Weights of a small mixture-of-experts language model, trained from scratch on English Wikipedia: 3 picks a token, a variant of Muon for the experts.
Below are experts of layer 6 (counted from 0) of a mixture-of-experts language model. Rows are named down (a neuron's output weights, with its number) and show model dimensions 0-127. Each number is 500 + 25 x the weight over its row's rms, rounded and kept within 0 to 999. Numbers have three digits each.
Before each expert's rows: a language model's description of what the expert responds to. This comes from a sample of Wikipedia text that the model never trained on.

# expert 28
Later pieces of split surnames, foreign words and codes, plus digits in tables and taxonomic lists, such as Edelman, Kirisakumono, Goriachev.
down0:497497520466473552517491476498503510493484508462508483492449431502513478476524500555500480492506494548472518468539515516542529496461472502446525492456525500522475467494496514478513503486509474454503510452502554482509483460494509486506511518507494474505462491504454468526562502502527491505452506469572478498485533493504451492482500506487541541557463505477440508486502485538474545482498
down1:500511537482536500543498514484478474525513461468485549484468484539507504517463502486520523455492505485505535477497526500504548485505476506444496487497484532528493496513550495490501479495510494532502539479537503455494519482513480488510494468521515508508479526479544516504483523526523495534564495499512471473477475472509481507474470503532497478476513546498529504454527492475459525477503
down2:499489514488486496515498466530491507488499501497497518511463483510543479474495523496518488510475493465510486507509488499457466458502466518514470507474493528488515518503499525491510531534493490500489531521490489491492473499518460503521485528504498513516480474516467481489471490498447484525465509508551519488519498490515499526481511466508514524507497493523461486487476421491530488506507
down3:460506474498483472507535497540512509501479509490478493495455505464491493486532519473437517511512517499536489471500482506510491545501512506512487487437512485543522493508503517490501515465498501508512493475493488504493503482481512526503471430503510552518477511520510549493454504472498520572476517485516455496483519513527490515508531513454475482505518527498501490509551481483528511520470
down4:493487518507505489486483496462522498482502524472513479506495485473502435514490520466514534514517491516521492462526481504503504477508524530507494505482514493497538519465511524503521516478537506509526522509516539519525485501523524455517524468525527500485492522510473493502502541513539524485496488493535493466452535490525473516452542529469514547513557562547500480501502464481473525529501
down5:521516488481507573492486457548499477515499506500526459522482492564498499499470429466524510489509479499465529504465493515501514497515494495529477510469504515433524495521477511535487525473514542523489530510467485482502454515516532511497485480539481521510503530460486480496493475521488548484513495489495470469529522446516485490503528497476512547510520496513475497536522563495522499517511
down6:519506491494538521498498491503532511511504514488487525529464497517482485488504524512510497526504490494475503452513501485485513487466473495534478495494491443546494506510520491512508461482468536501523498521527486478504467486543516532488464504527487510533470477493526503523498506513465559477506545476488499488527489524520518497553473521535511491501471499490469504492496497455490465507503
down7:497505518505507458519528496502453524500496472484486526520505496519512468440508531534491491489505478518492471486534508531484498515508451449526523516457488496495509515507505518464460513499517522536480526545472515494473509550511470489521496504481531517481496528517468505516539500508477478451484495485498502509472475494491498517514493492523524568477502446477507514481487505478509531505536
down8:513493551542481550527510533527498497498462506472486523508490479475462475502460496530496522490454500506512497501468479541519468488519460501548506496502477465516524510471496478527487505521493455508519477487499538496458514539496537490481536475514488515529453513490554506480505495502522513500495488498504499477510510488534489532562520464519562532490494494515503495491505509511542510499539

# expert 30
Number pieces, decimal points, spaces and symbols inside numeric data, tables and dates, such as 201 in years, 5.0L, 13,486.
down0:486522543480475484506507459509460505487497498479455494500537514461525564438484483555529508453496503496488479493502490488482522473517501486486561525476502525487526424548510518465482473461490528512500493501508522489496486480496503478562517536516508495491481522453482518475490483495501470477490522528517502479545495509470478479508474466523506465489478528490505490459557461490498495472513
down1:555562475521498482507549491521512527478508463524487520475530489513469484556541484518481478462501496475489518490486563547553500523518499505476489500499475479508490474533495500536496454529535486502519489532521489501506500457465483476519488533504516496560482495499519479498477484547499512480517497488481532479487468523496484502453519501498503538527501492507545464482545456480546525484491
down2:496515462494490504484471504514497515483464541518471483537488517507503479528498424482496511503522526491493490531515494528515499498489511492494452437512518463551502442511455486493497515485538484503521496561488484507508493495517538478518520494512484491498518494488521527480525459490538504530518506514541492500507502505512473550520481498536497507477499475515452486526473517544519518515463
down3:527520500501485541494524497475505506525448507533497492522519479505534476486472510471508468494435526489483484499458530518483551512499470552528516487517461518500525514502545480482502525530513501504512507517506511490518486489495492511484499479485522514514515507471509512502481507569539487498495486487535468493517526511517527518511493484504497475480547513508492482492530513513535485504471
down4:498484481506461503500519476520499480486502482490468491507492459489509515508512487520508513510503483490457486500577493459519497510529455457550477482461515467521451514500495492436496542504515488496514502505507478504509464486473452481533534480489490469470456500512545537523521509426507501514520465529470534436504480471510487524510504489501459497536524500501514507461499504541530522554515
down5:514479488504525451475489488486517490456553503454504544428515544519464497482520509485494453518517460468491506497511487520531461487506545517511506506514518530466440495485533515511480524528510502523501493459507508540513499498513521526525547486495508478492500479535498497481526544503509519487543502476510477519439511494508517506487514482501477503493553483533485522484467520540519476514478
down6:490477486501504514531517460440482492504492517522489510509467503427501489524481500428495530521495518468504509521493458487493513544505517514466498519480508502538502513482449533530513481503499479515533505493524510511478503494519521485513497558508479472497533474498532487524458524499476500502527514485471533484518504541495508459545478486502496551494529521505483472487508468517517483510545
down7:543500506494462488516507513515512544533519492516488462544494504491493481523507515480478465558476496507552486512504513504504561485488497503481513498520521486551462502494477518533493486472493519484484526544547544478502502500477487525498529504460456479495458533497544511494499453468529517514469486493482472507546434499460454507531499514451489501497491540503476484537511495498451523506479
down8:496432484529481495527508508509475474479480506534490467494475496473467468506491531466491490530444502505471492490489496459505513523489487470507541523491531492439515487490488545509494496475488460496473504541518517497545481501472519470473480564505544507506475492510494469519493495462500534538501513489503544505447507477487530478529543484479514487492490481500498508482485522578503511513529

# expert 48
Inner word pieces with consonant clusters after an opening letter, such as susp-ic-ions, conc-er-to, rem-ark-ably, pl, ject.
down0:476479522527511520503470483510474505481458441496523551454466494512525512484487519453534432549444564527532477539497516485480475512486527520556477495516417469500463452472494505502487499486499506494511492552481499511505545528489497511490531477503500528543533481440462496497533517468485496565484498470480524480508510529519483480487520480500478545522518526465486525521541505481480463485502
down1:504515500527499482502523461535449459515514514458533494467486452519510494475502507486538484524527540502451442503498489553563517493500511504490505523477489496551477486508531526490508495526470525481534502508524519486471509501451502429483470503543540541476472541515540489503472504495504502522458553490506455479491493501471525492490478484485464492482448484511495454458453470521492497488527
down2:489506513550531467485521509510514484484518508437508517501447501492459478520524515511491539461509567461487506432508418489493483516513465529489527484492496578503478498484489484483528472484484488471526510484485521482495511482526507503479540496511486495481516510511482541496450481512496500497533537512510499495508458484469495512474551498505494494499514458514481486552475479475514494507515
down3:494515509468461508519478498520501504444520472524519453479510517475502476512520494504497488502493528534538526479501479503489502478494476485499499538469525491473516508522533498504480474474498453478479511483507523498525542479487504501509488512495493531535474519478553500516507505517521479507450467527528460474489537513521489463515488507481460488523493531530503490503488464469546498481567
down4:444510483532464517477499506500548468499543509453517478471568522525481495495474483499529523483533464519488538494472457486517502515519487498492497474514547546490479520488546493481478500463533510460478546486518502522494463533545526511517489469474480489492495451588489499495516564512493449485479489524514472448502482500500507495484509494509510495472514489539497519474509538536511457482514
down5:529550481499494525532501544470450535480491505471520437551518533508467478503520535504508499477538480494509516517451533518522527517520529507512494480516496462460486489493500499506482474479508470521505461495525505511495484551549528495514500489516503513488513550494528497495467520501522537517492475544438479533474519507470522527482527516511475511542529510546501523518504456491548550512492
down6:557453491487513467503488493543489532474515566451491489516463527449511491517502536500482523483486536512528463527514512460522517513540501461496527517529488520532511510537509492469479545448500541519532521507472516481529501489473509475488471472505503517523486570535570502515492507480522521473475500514419502484499482560505482494534523492467484516485477511513507537488508445502511512541503
down7:481482512520529503474496519510488490472499473505507499489485465435519497488553516538526506494503546494522457493541519474476495528474479504489499455503494476497544482500515461468471474529483514513555503498514531493552491487533474523506479465533544462518464487489489495537471468479453510470516519465517446515505497559448500520510462455507456513507475505487478503512519518511543491466534
down8:479507506461469513489475500495481505510521576485483529490499535523531507529555493508481490505476467442489463486537505467508538508467528507465488517514502501555496506479500486492507470498530516500497526454505502504526468501537478512531495483517503513509494527492465452514510496493443521483523460541533459490501462511477519461477496503507477505504502477453520474497504504505431496479484

# expert 36
Place names and the final pieces of city, state and university names, such as York after New, Vegas, Carolina, ville, Worth.
down0:473522468425507507483488480519557527528480507479514493498472484526478478499512497468527476532511485524517502549500468500559459477511514464542486517499499507533498471523530547490481487542447482470510498526429518526479465516482501470509524495531473480536478494486498515492484545457506525489489474502483508502497484534516518509526504516539497488497457532494489540516490514507518480490494
down1:476535502492496540514486512470490480537467485544494505488498478472499512475510534503537475514491531441497520508541531516444506459470527471508470557497540479519531479493488494440498520493540497465514475470513509459491457509511507436520516495536503517496439499479507544529519466493510496483509497523494510533521520486489504513477520496505483507506504545488512472509551534532515523527497
down2:468527470485503457443549460486486441513540515545485545483489449503527523491487501495501467514495523509486539525495510446507483539484505524500500498511494471492510520520501511539533524493523501507520527490490450476484509477512450484485529517522507475494506506478519502512503497527453497453483448459506485488488468507515495474467437479468472455449518506451481492511495528528533460514509
down3:489526517495503519480467514490460537458487510480491523465532514523522498481538439512499452465468482477538491513575490498492519526489511475489498493464500527482499559446479441512490469495552518520483533557508491480499510495501467500466468497525445530514458516555492526514518500501464515497475498521514514519493539531489502489528486468496488519497516465501450528521492523508510490486502
down4:486515488493522474503503477533471444498463526501467518466532493461524502497540516514492530462520497484484506486508506504476487485586511491517521467483475474511442494475513531473506485515498505492505491495481530534457488488475496442531472549491481558525503470503493473456507471544484465503518490453470464484541491494461489482461524523512476482437510477491498521511482487511538514471526
down5:523508524495475482536511472528506473503540503513464468522495453486472540529468526487493495516525516535483485472454497493512519523511484462497521532518515524500510519535533529489497500505499507499494541525510517492502479504512489475492507513557509491508492491483462473511498494482494513509491487483541522521478532477473531460454482506489477468496505519531503475492470473493482467528512
down6:523501494503467463491519504498451476500448497484524522496518526497513485490519499521506489524496491528506507495470498457514525487490470438488527468502482522510482560484482461566512510486492503530517455501518470501494458478527481484488546553517526513531490499507493500487487552497488473464514499446523511499496499532483479490491501496528508478468491509504466499489449484521538497462499
down7:510553479473497493537520514441533551484507455522501496483469452514483519525485499500503510497553544473498494486525447510468506502494521516515530511526469509443466509477532510518510522497537508463467494542548511516541475491451540473530502534484501516502477453504520524543497506516521450531505503510534530494477558494482483477537505520493512453515514452481511507474515487512469502498479
down8:508542539530502515479523480504503503511490496486510489493474519474498473508499484517477553449469506483504474520557437535498512499512497512493511544517511496468507486482487524454523510472504536498483520497494539493508480470509516486522508511508498500518529522573521527509525499500516509528536480489522514493531523543499473495537555513497511534484522470495474418507491465548520503480490

# expert 54
Conjunctions, relative pronouns and subject pronouns linking clauses after a comma in biographies, like and, as, before, who, but, He.
down0:481484511495466477523426504448546507485508476499478505516504500514495450526507522469532531498512531493493460490456480521460482481525471504515487498488462527513539517522496499499474509502498481492525512476552445470474449516503533501538541528548556485502547514472493489559487491496472490500492462487521520496468465516472526516507457508470476489523498507474459439522513500536467458481442
down1:507474493508515501520477478495450534467476439517479475482510518489496475467532526505442481523514498516488533462474521557525473506519539554487494528555467498491481525548446521476485522495526500500528488520533502497517514541506493473474468483530469486494549504488486527540477507483503498522465495494485523504533485502481521498476509506506536465476551473521535497453531489503532460482492
down2:474494495500500469499507494484471527544546496506462546485467542533487486440429510479438510497496514500529492563470493512523490480516445500482517544546530516537484484488486511469506535486509532479539516465523484489463528479491466501518468505496473487480481488467486496502507515526527446552478502498503463465493483499532503502487498505519530487502502524476538495543481527482540474496515
down3:480473510521566502488497474462508471467499488546485487521468492527492501533553514499497473516475535475509457464508474499465486479493460508485504529515506492491492485474484488492482488525532497541526488537545496509511514509510455525534517533493509478482525505510517473519521481492520501546505546531420531477463520556506499453522465475488477489521481519530487489489535503508537499532492
down4:482530472489468492506491519510469498480527504517448512488486486509501508514502534500500500490513504470491469495492469478497520494452460522495476499495490505506460484518490510531512475522533523540513506503521501519472496493496472493502476480555483505509478514544562488477540494485499496564516472518500480521502519487485505490545459456482503469544491502512484497500491456533508473494509
down5:474491493483491476526559464537513503495516531530500516479518516542481506414470505487523514474463506476473469504517513514507510524511523528528477492505522525499498492538514479502495529489493495512511494495443515507460467481477531505502523493459455529490526522475509535525502473514508503533539461499446487520478472508477532492497507477503513522485490472534527490469504465504499448512510
down6:500477504491468518538489546532474501505488511500463498513479457486483503487472450515486483466493502507486536517515498502485535453516504484442490517531494465506495444499469513502513549495488506496465509514482514502473499495478486519509505486527510522520525506515514470467500463506550436484496525512508494557473532509484474502516434504520507528500491511514505466507501488522469510480493
down7:530484465527541518509490509491512468514505517527481487483507527479524535510503485555494544541510452531542531480527514473467508507467529513518561489514494536513493511533494495510508526492517507517506493529517501473466491489518493534500453497496481475528514485551501525490502507494440451508484515508476501531534507508489515493510460504526506562503506485553502524535499487500490507505497
down8:469546512501522486518495501535506479509494481504521517477496475514499550521537523529437518503543534489500499515499523453504485510484540511466460485480512493505482484448454493504480504472480518482482527511441530479466566478486492512468471513520490525523505514466471467465487491506482498547533519497484514558463521504490513518493454512484506503488501514499465549552471500503516530536476

# expert 41
Words inside proper names of orders, churches, empires and institutions, often after of or the, like Royal, Catholic, Soviet, William.
down0:461546503437440563472492522514503483499526532514488479490538519520501536507505485547533474525491487535526487515494510482485518515507474527513496499474476468492485516534467464465529473505493559561489495485504463538490481505469482489518471496501506455538528490490470517505516493480479506502573533516497511503535510509528491513494517489522481484512438534505496527535444557529540518560474
down1:494470523476509512523499485439523532543479538494494498470490518511527500536520463526485484518487468504530555550467524473472508458547496483494517473504503463497511436555475483466527472479532461508508516501508470517500532497550511501483508503516508504543483493488473480496500481484546531520509526531498496456504477496474499506502479484492496534497470505487513480470497492526483540525463
down2:529541480497497525469486492518497480505494511603515538476502531498489497482481482506471512528549469488504529465523490486517478482495518473466481481515526473463480525510483489552548492518533499519478499504490466515460475496496550480450505542495500509478548541507484487484495503525465514538482517504491520514515487466487459505541530528450508508485510517507474487507483501525457449526492
down3:501511481503486524504527467488507508469511490503489491471521524478500496550521479487569517471482537492508519549509462510479533470467530508478513481504516485510468531469484492518517499521489468552500530498500528490526462488502524462536523492531503461507459497503492515521576460442478524529494463519463493510509480466510504492479474495537461489518533522483504513493478498494480491528528
down4:525489548489466548486518470530492488537495474485497502519466470559475533507503499519554519500497456465451471501501503490527471484544491499536508511508504493471504546519494450498510508462504494480495493454470500490527519507521463485520471454497525522512508519518509501525514497524509507488518490516506485500505503489504564467505476476528548496493514505518487515469513471492480471502472
down5:521494499531545502488486532512488539516468517518466508561544502496574487506504519508504529552522500510556507517493467528483529512491449506534477476480476481523494508461455510506529554498525532489524523480488508519497554503507492540519483524509517557496496494495526558506498517535465528517472530513472472551493506521524478523474510487539559536455511467503538546515482488518497513462475
down6:545445499501518456520490490536486515473471529498515521485496497445539486485521493470526504534541483469497520533531505512500486466487524498514506496514512490537497534513498520473455531491463488470454468485447537516507539442532515502467549508502523511457508499500500518480468468477490506492490493508507527525442461496483551498494475497501514481510537532474527549505466513505471514497513
down7:520504504516493499518506539517487464492485506490495516497486466487496502503436503496496508498538505533475517495523484475496520482491515476497545501539555505450472516467555490520486475521494501450505517503531488530461517508497519559471548496479515528536499510486481540509496518543487484465534515523521497525506446494524486488511480504523482437508474445501483478514517482476476436523502
down8:516527447486491506495491453489532482481513512491532517498481469511531508469497472485486529509462493485532514516491458527491501493474521488477521479513513481488517546464465495513501468506495482536520487495527469474554391523533510530488483491500471471508443537477508470534520486491501515512488480488553509502499489489497471500478512544486483461481488491502478472530493511454483534525483

# expert 31
Determiners, relative pronouns and clause-linking words in prose, such as that, which, this, same, and "by means of".
down0:497460511499581509589473478498495507537507470505490498507498456465544536524517508470504520483510508510497531518519508497479456527504492482475523496497508480515484550499499503515529541499503512510551503477526500496503470539520498480488492536495492470521539518505477498464526516487470485479489479503524491482491471479500485468522500535472554499520473492465530532503466519510498526456504
down1:430498520466501498482530496511488483470516488482466509499476526501445505500494445524468497496522492480540482474506496428509509491491446446453457488495512519503533489467459515548518496519541489542500560542492497480462506470492522496454517470467506503541524487514499491457497481526542490512477544460528472517514511543490479501519505479473499528471460500489504460522452481499459488511453
down2:500482496500485510504504469540513490444480501470460501513526500472514517479466490566490474461521494508482478479503456532518471497511499483476491510517509501467492542543506506511489493471466482533491505511498511536522485484505523486492493508484513507467516487504467480499512503500514517524458521460489503497513473490500484490523492477547511502508512494523482509513483482452469491518478
down3:496497463539509556518512517551503492536517494514492531465483500470480502437485558521503511494467506509480511475547484488520494475536467489465495489498515510442504505449507463454499490534477532507523487515505537533541485471531470502508492510502483531519499502497491500527498508462518516481486494504458514501474528523497509482508466487536470550537461520503516516500441490485468502497497
down4:530526511455548486495509447534536517525547490466490511541496495465492488510451486516497482508478547456435507488528467503452528482505472467507511510499511499536500481517490552530499514476498504512504497540489470501508505518521515456517498519495543494504496490564485506487528470508503494451507507524492469490432505530452526498468537512517499476474485512498465533505468493496464531551499
down5:460539502497474537489513486543550513490493525531507484486511522511539519510494486503482458467471487493499457479453498442490545504448519522500460523452499486555537476523530525504485537528480505506515480512521488483521458496522490482564496538435540477535508500504488532555527505507509457492488471470467550504457506505502494520508498508491562517499505507463504529497535526477525485505453
down6:504535483515468506466491511498504488505538502501535472501498485492476473507521483486528503475518486537522468511467510544512529513484508475533499508468576497494491503523490532491488533492509509481480546466453527496523486484506498502477506504508483522509493528523456508494498513518522498533525474499566511517491461487511517504443508510518496545503509523504502497505515516552512495508456
down7:531465445517497491554479536484491567504517561476512495514516530529491490507506480510516466563484517505499452533485469490488539523490471484496464466460496504528498512510521472474522504525513476460473521486484501470469541482490522514525528472531488447478499531519499532561520493485522478479515472501496514478479525491503495548509499483474521484529553535503500485487555529455499528566526
down8:518470528522496488488474515516507490520472494537514482507534477527528454487488511494469543494518517510497530506487445506550550499492485510503487483518491457488514527509489510476489506485541446499491492497503520496519465508494499484508521505487490498474508497504498486489525501517495538523530489523523458498513499521500562491513515506519461507504497501498489500470518498525531455524525

# expert 50
Digit pieces inside long numbers, decimals, percentages and years in statistics tables and references, such as 50.89, 1,299 and 198-5.
down0:491500507515530499504464494502485489460503432537509518494469511538449502513468474492471453449506519512500521518524537479526495493497492466490505487538501466521488544505466500538504511508537501519462541494497480480483524512501541531472494493485476519506534498474530509492498500545481490495470452486495478479512519488512484527511483492464512497506516523505505513516477475503454475514495
down1:499497533513524500501488476528488540497475513509498501486504505481477490455456494470510476461484505478454525506499537525485549522519475462496440504574525529475484523540511515462510485493495500459493481508471494530508494491530435497557478491484490502502505497523500509473506547526507471450460501498522500520486503500494501488488495477527504485470477470454468501491517489467485460499499
down2:519524469498545546488496463486512519499496453485499514482492481531537506509494534503521468458561500495563497486504475464468493470474576475506511541490490532505457545478440474515497501491499510523477488525494520527517477478547496520506509495483471501464519488490537530475470489513517504497490526545492470522523518509491504476524499504514476491549485520502418492497477530503505501508498
down3:544474484504476483442527478498486522529496490512466498492545481510496504521517476475500477533528434488462505485502520494541485521548512549520491577481509464528514489510528448495500468506472522536542528472486477541526497493516455477494491531510456503497537491498478533476524509488470499449538488509512531471445462497534515512539458486459496469495503482487519451472484516492527485505512
down4:466506519536561474492482538474529493489465502479504498480483500521479504488506467519479524505491520508443504493551526453509490521493533476484528516510521472490511488483519494513509480490476489539477528514469493467546530467537525485507505508484501517508491458492540506524499458501478517526477481484502479471522494520492496499469491509568458508537520515513540473471483514491517504538520
down5:511503488505543503488512483490561514472490481510477526503519522521464460476470502508527534463549459518507500496476488506500473503540487487487510496513497525479477484498465523528530528505460446534487491526477472443503500487552496514494514465469450537462493516498471527501549521493474543475503461493499523484497542488522473491497479510483489526516503490509515504448522516532459514443488
down6:494486554559554499465492525462485481496456523498505477500513512514516488462473492518532449530520476483468480420498529489550469514534493479504520508492494510483474441513507487497467493477500479481519501518460508492512483506530542526477531495509466523536473504534466488514489481464500460487543532510504485510498514460487530501517524450473511519497521478476528518550465500522484528522525
down7:476491518541458493491494556453469471477489511501468482499481469496500488477517505564457483493530477524548490521529514514502492466500494467470496494488525495513519480508513487502532513546482487480544554475527497508520519470521494467485493496532543506505512534509542481481497457475512501494503475499485541512504474543491495545472483547473486524492493549518518509483527498499537488460507
down8:503515454473487557498518482461517493501493492491541490496516499534535502462502482525457498474485491508518464515529507485480485489535509468504513494522475508486472502466521477510488502536512502485491481457515486501450499516475544539452544483512474472491492484456535521508522490525532497495479506513508547500507504507517532481508527516525477501486489522488510514495479492476497510513523

# expert 15
LaTeX tokens inside math formulas, such as braces, backslash commands, frac, mathbf, carets, and letters or operators within dollar-delimited expressions.
down0:478511445511493521501472533443517464494509504476538529536520534472531505485505513492446491506505497534474452489524512488471481516520458487495501484465473488489529502483496511509528507481497493496539517522494521467539515526532532494561457552499453477496526507458527538489512489471476476525496457524504495499475474520502499474486485514514503485502484502505503522525567502496527526511460
down1:511516551533509528486494490506487511505501523492532441483530492486480489536468533497505465489484481495465559521485519546503489470514502525473454506530483506473520493488557473557483498500501473514516458524481498513489481474422528474519502494554482466495496443491521513476479531501525505520522466472502521484523452498523515505520473510512528482523494488444451494569505518460479537462502
down2:529531545457488533469471481517528519496454515498485504450524465534521570475510512542488500528535441475536515485495473497467490504503498499528520498514494479488491533482503509511480474465487485528463490517494499494505505529498536515523539495509495535460448504490486472523513521493463523505520520506474487557509494481521521477535501514478505565514500550490497503475517476474448479478522
down3:503536515553497490524501543457488528503518493547505497441475548527518497524516534528474483497478504494527472470452514461516495495490476459497539485496500482506445524531503503467485504510520486485489508493512504523475518441525484536512460495522471442450481514483556505462529497449482447530502487474492519483501490491419498494538469495539491505535477500446509536475535520475507526497507
down4:485473501508484501539524516495497515492504461488468539542539506472488510508489501510498543523468463529525493479498474458475485538521507468467504506467486530527521457487494505491513496495517469536463506504478515520524507488550500484529504483502488509507446520470476490479506489550463457465480514530460560493511519510509513504471501467515508494467501519484480465485535513543493505522457
down5:507461531540474519506466517483480529451483503511519508475500536533470445477502498492487517497500454490529535490471442483482487495488526477481538494472498482508521492456527482534493491515454501513500511485487464462504495490487479498483472491520508507528475549504534502485475550519518504490541501481562489470513513501505491526485526499490487497472510486516482496504485462459504541480491
down6:490513448479489501482495479508501453489515505493453525524549513470476488481532479523509556482514504472462481454519507491495544471564480474503491533493544515503511491503457528527534507470522496497474505506445439483502508499507510543552485471477511453485484503512485503513480519508483478490484499514515498490522518491472507468474463492486497495494474498530512511492504505509498533542459
down7:507483485518499492473495463491482466516472453527469524513518519476482491460508503509481507518500479527483524491512464473537519499446515500506493456513512501495491566516489513513481436495483534522464496515476480502474503504490443497524511479501541504490514465546498486493513480510533448488495513502501516464555534484495531505475496471487438517504499458477510520473506522492508534452495
down8:449485506453463497525508509473479503520461478488500531503526512504459506542487500474502479494528492488468480533501461490472502506500468494476503506514481483499462507515486489516507470450537533499481529520522524500488477488489500500529525509490493493473523512487509511496506487496500526505498472553514480481494481503487526512504523461511483503467492494485507501510529505498481511428515

# expert 56
Nouns about films, music, books and television in arts articles and their headings, such as film, album, song, series, and Home media.
down0:488486504509536491539519536482439464490512492487515505510512474478502471527484473491521511507520499548502456523508484510486539533468545490499484506462499490549481472470482551524547525523502517500517453467488499526499488518469499528491501472469490499481495461475494478543527502465518526498545474533484511481489509493490484517518465414510523432546532485525516512473549540485500466499484
down1:459550518508513493485526479478519468487467535500475516541507499499531500514547491489473529506525479473507498489535496516484506478517537474495544501465440447509516509471472524476493498540535475488488496509484509531503483496524482489514499487502526511450439499480493493483440509505480530519505477528544521450494478548500536473528469528494484504527480522489493513481529474575525470516502
down2:492517480503522480467491492531499501478541513477522506517514538484511485492513473479544525540495493518527461497488488480499529502479502480488511491479549510488473482506497493511471529492533487498501536498523509506510472497507545531475490452448468510521509490506509474517506521533482501462518488537486497519483505475471482465466505538452499497511469486519490504514475491465480482555498
down3:515499507547482493520540511437542493487515527471459551523523528547508530468514442515476479501533506466482526508476518478491499488489488514509473534491510513478546498476512600473483504454521540479502498501526484478537506499491484551463527507517517539532493492489478499517477540501507477528485533490502454462461520462512455484478505481478513534536477504487524501511503479456491490514472
down4:519503499518469495510540515495475508477498525494460500491530488515485535526510489514534511459542477499480512488461501484481506484501505506531509480526509490485486484513522501461527534449523533532530446517547519488484508460478509501454486557462496524481503495500507521520514480494510484466478502486564508522492467508501492509474501497546541468490476492492525532478500494510489509500459
down5:516482459489525480505487452472431524519465531481516512484520514496525532543470465508500466478440519519493523508420546524479495482465500457501481481444490466509488457509498546456522513457495468521493478463491508526486502520468518522563503528470518491492504506501520501504531528446513522549492500468477554459518493453485475516458517502533493518528505446511565462490519500530493523507545
down6:470498509517474484514513502491469511515491459528465536522509536470526527508518527491492523482512479509479515488464514491514457506523503465479484509522459492496495484451494502498506538514474500491458475493501480510519534498525452443526541547487490505502506496507509531501508474508499527544530510506532507506520492480501528474439530502486494546515478473512507501506494484486480480463503
down7:507468521518532487485465524522444479541509496560502517533499485465512534533495473478477475491526467484492488466539478540505453446458453514462491465493468495490484531487502515531528526503508481498518545503540497523483514475527475492498476468454523525530474521496537512512515498473495504525497507482454534536470541483504492509496527519511544463530519507516502546494503459449532505510493
down8:482532540498483485485478528512518537481481529540583476481475492483461518458480523533505529519473496499530513460525502514476484514503489484478498471485489508497514553464512460497480460504483468480545501499493471516489494520505525469474522468539517485476540534525498549471499502557508516440473574502529524521494520486550497492513497463452545501469467485526472474489496519530529464495533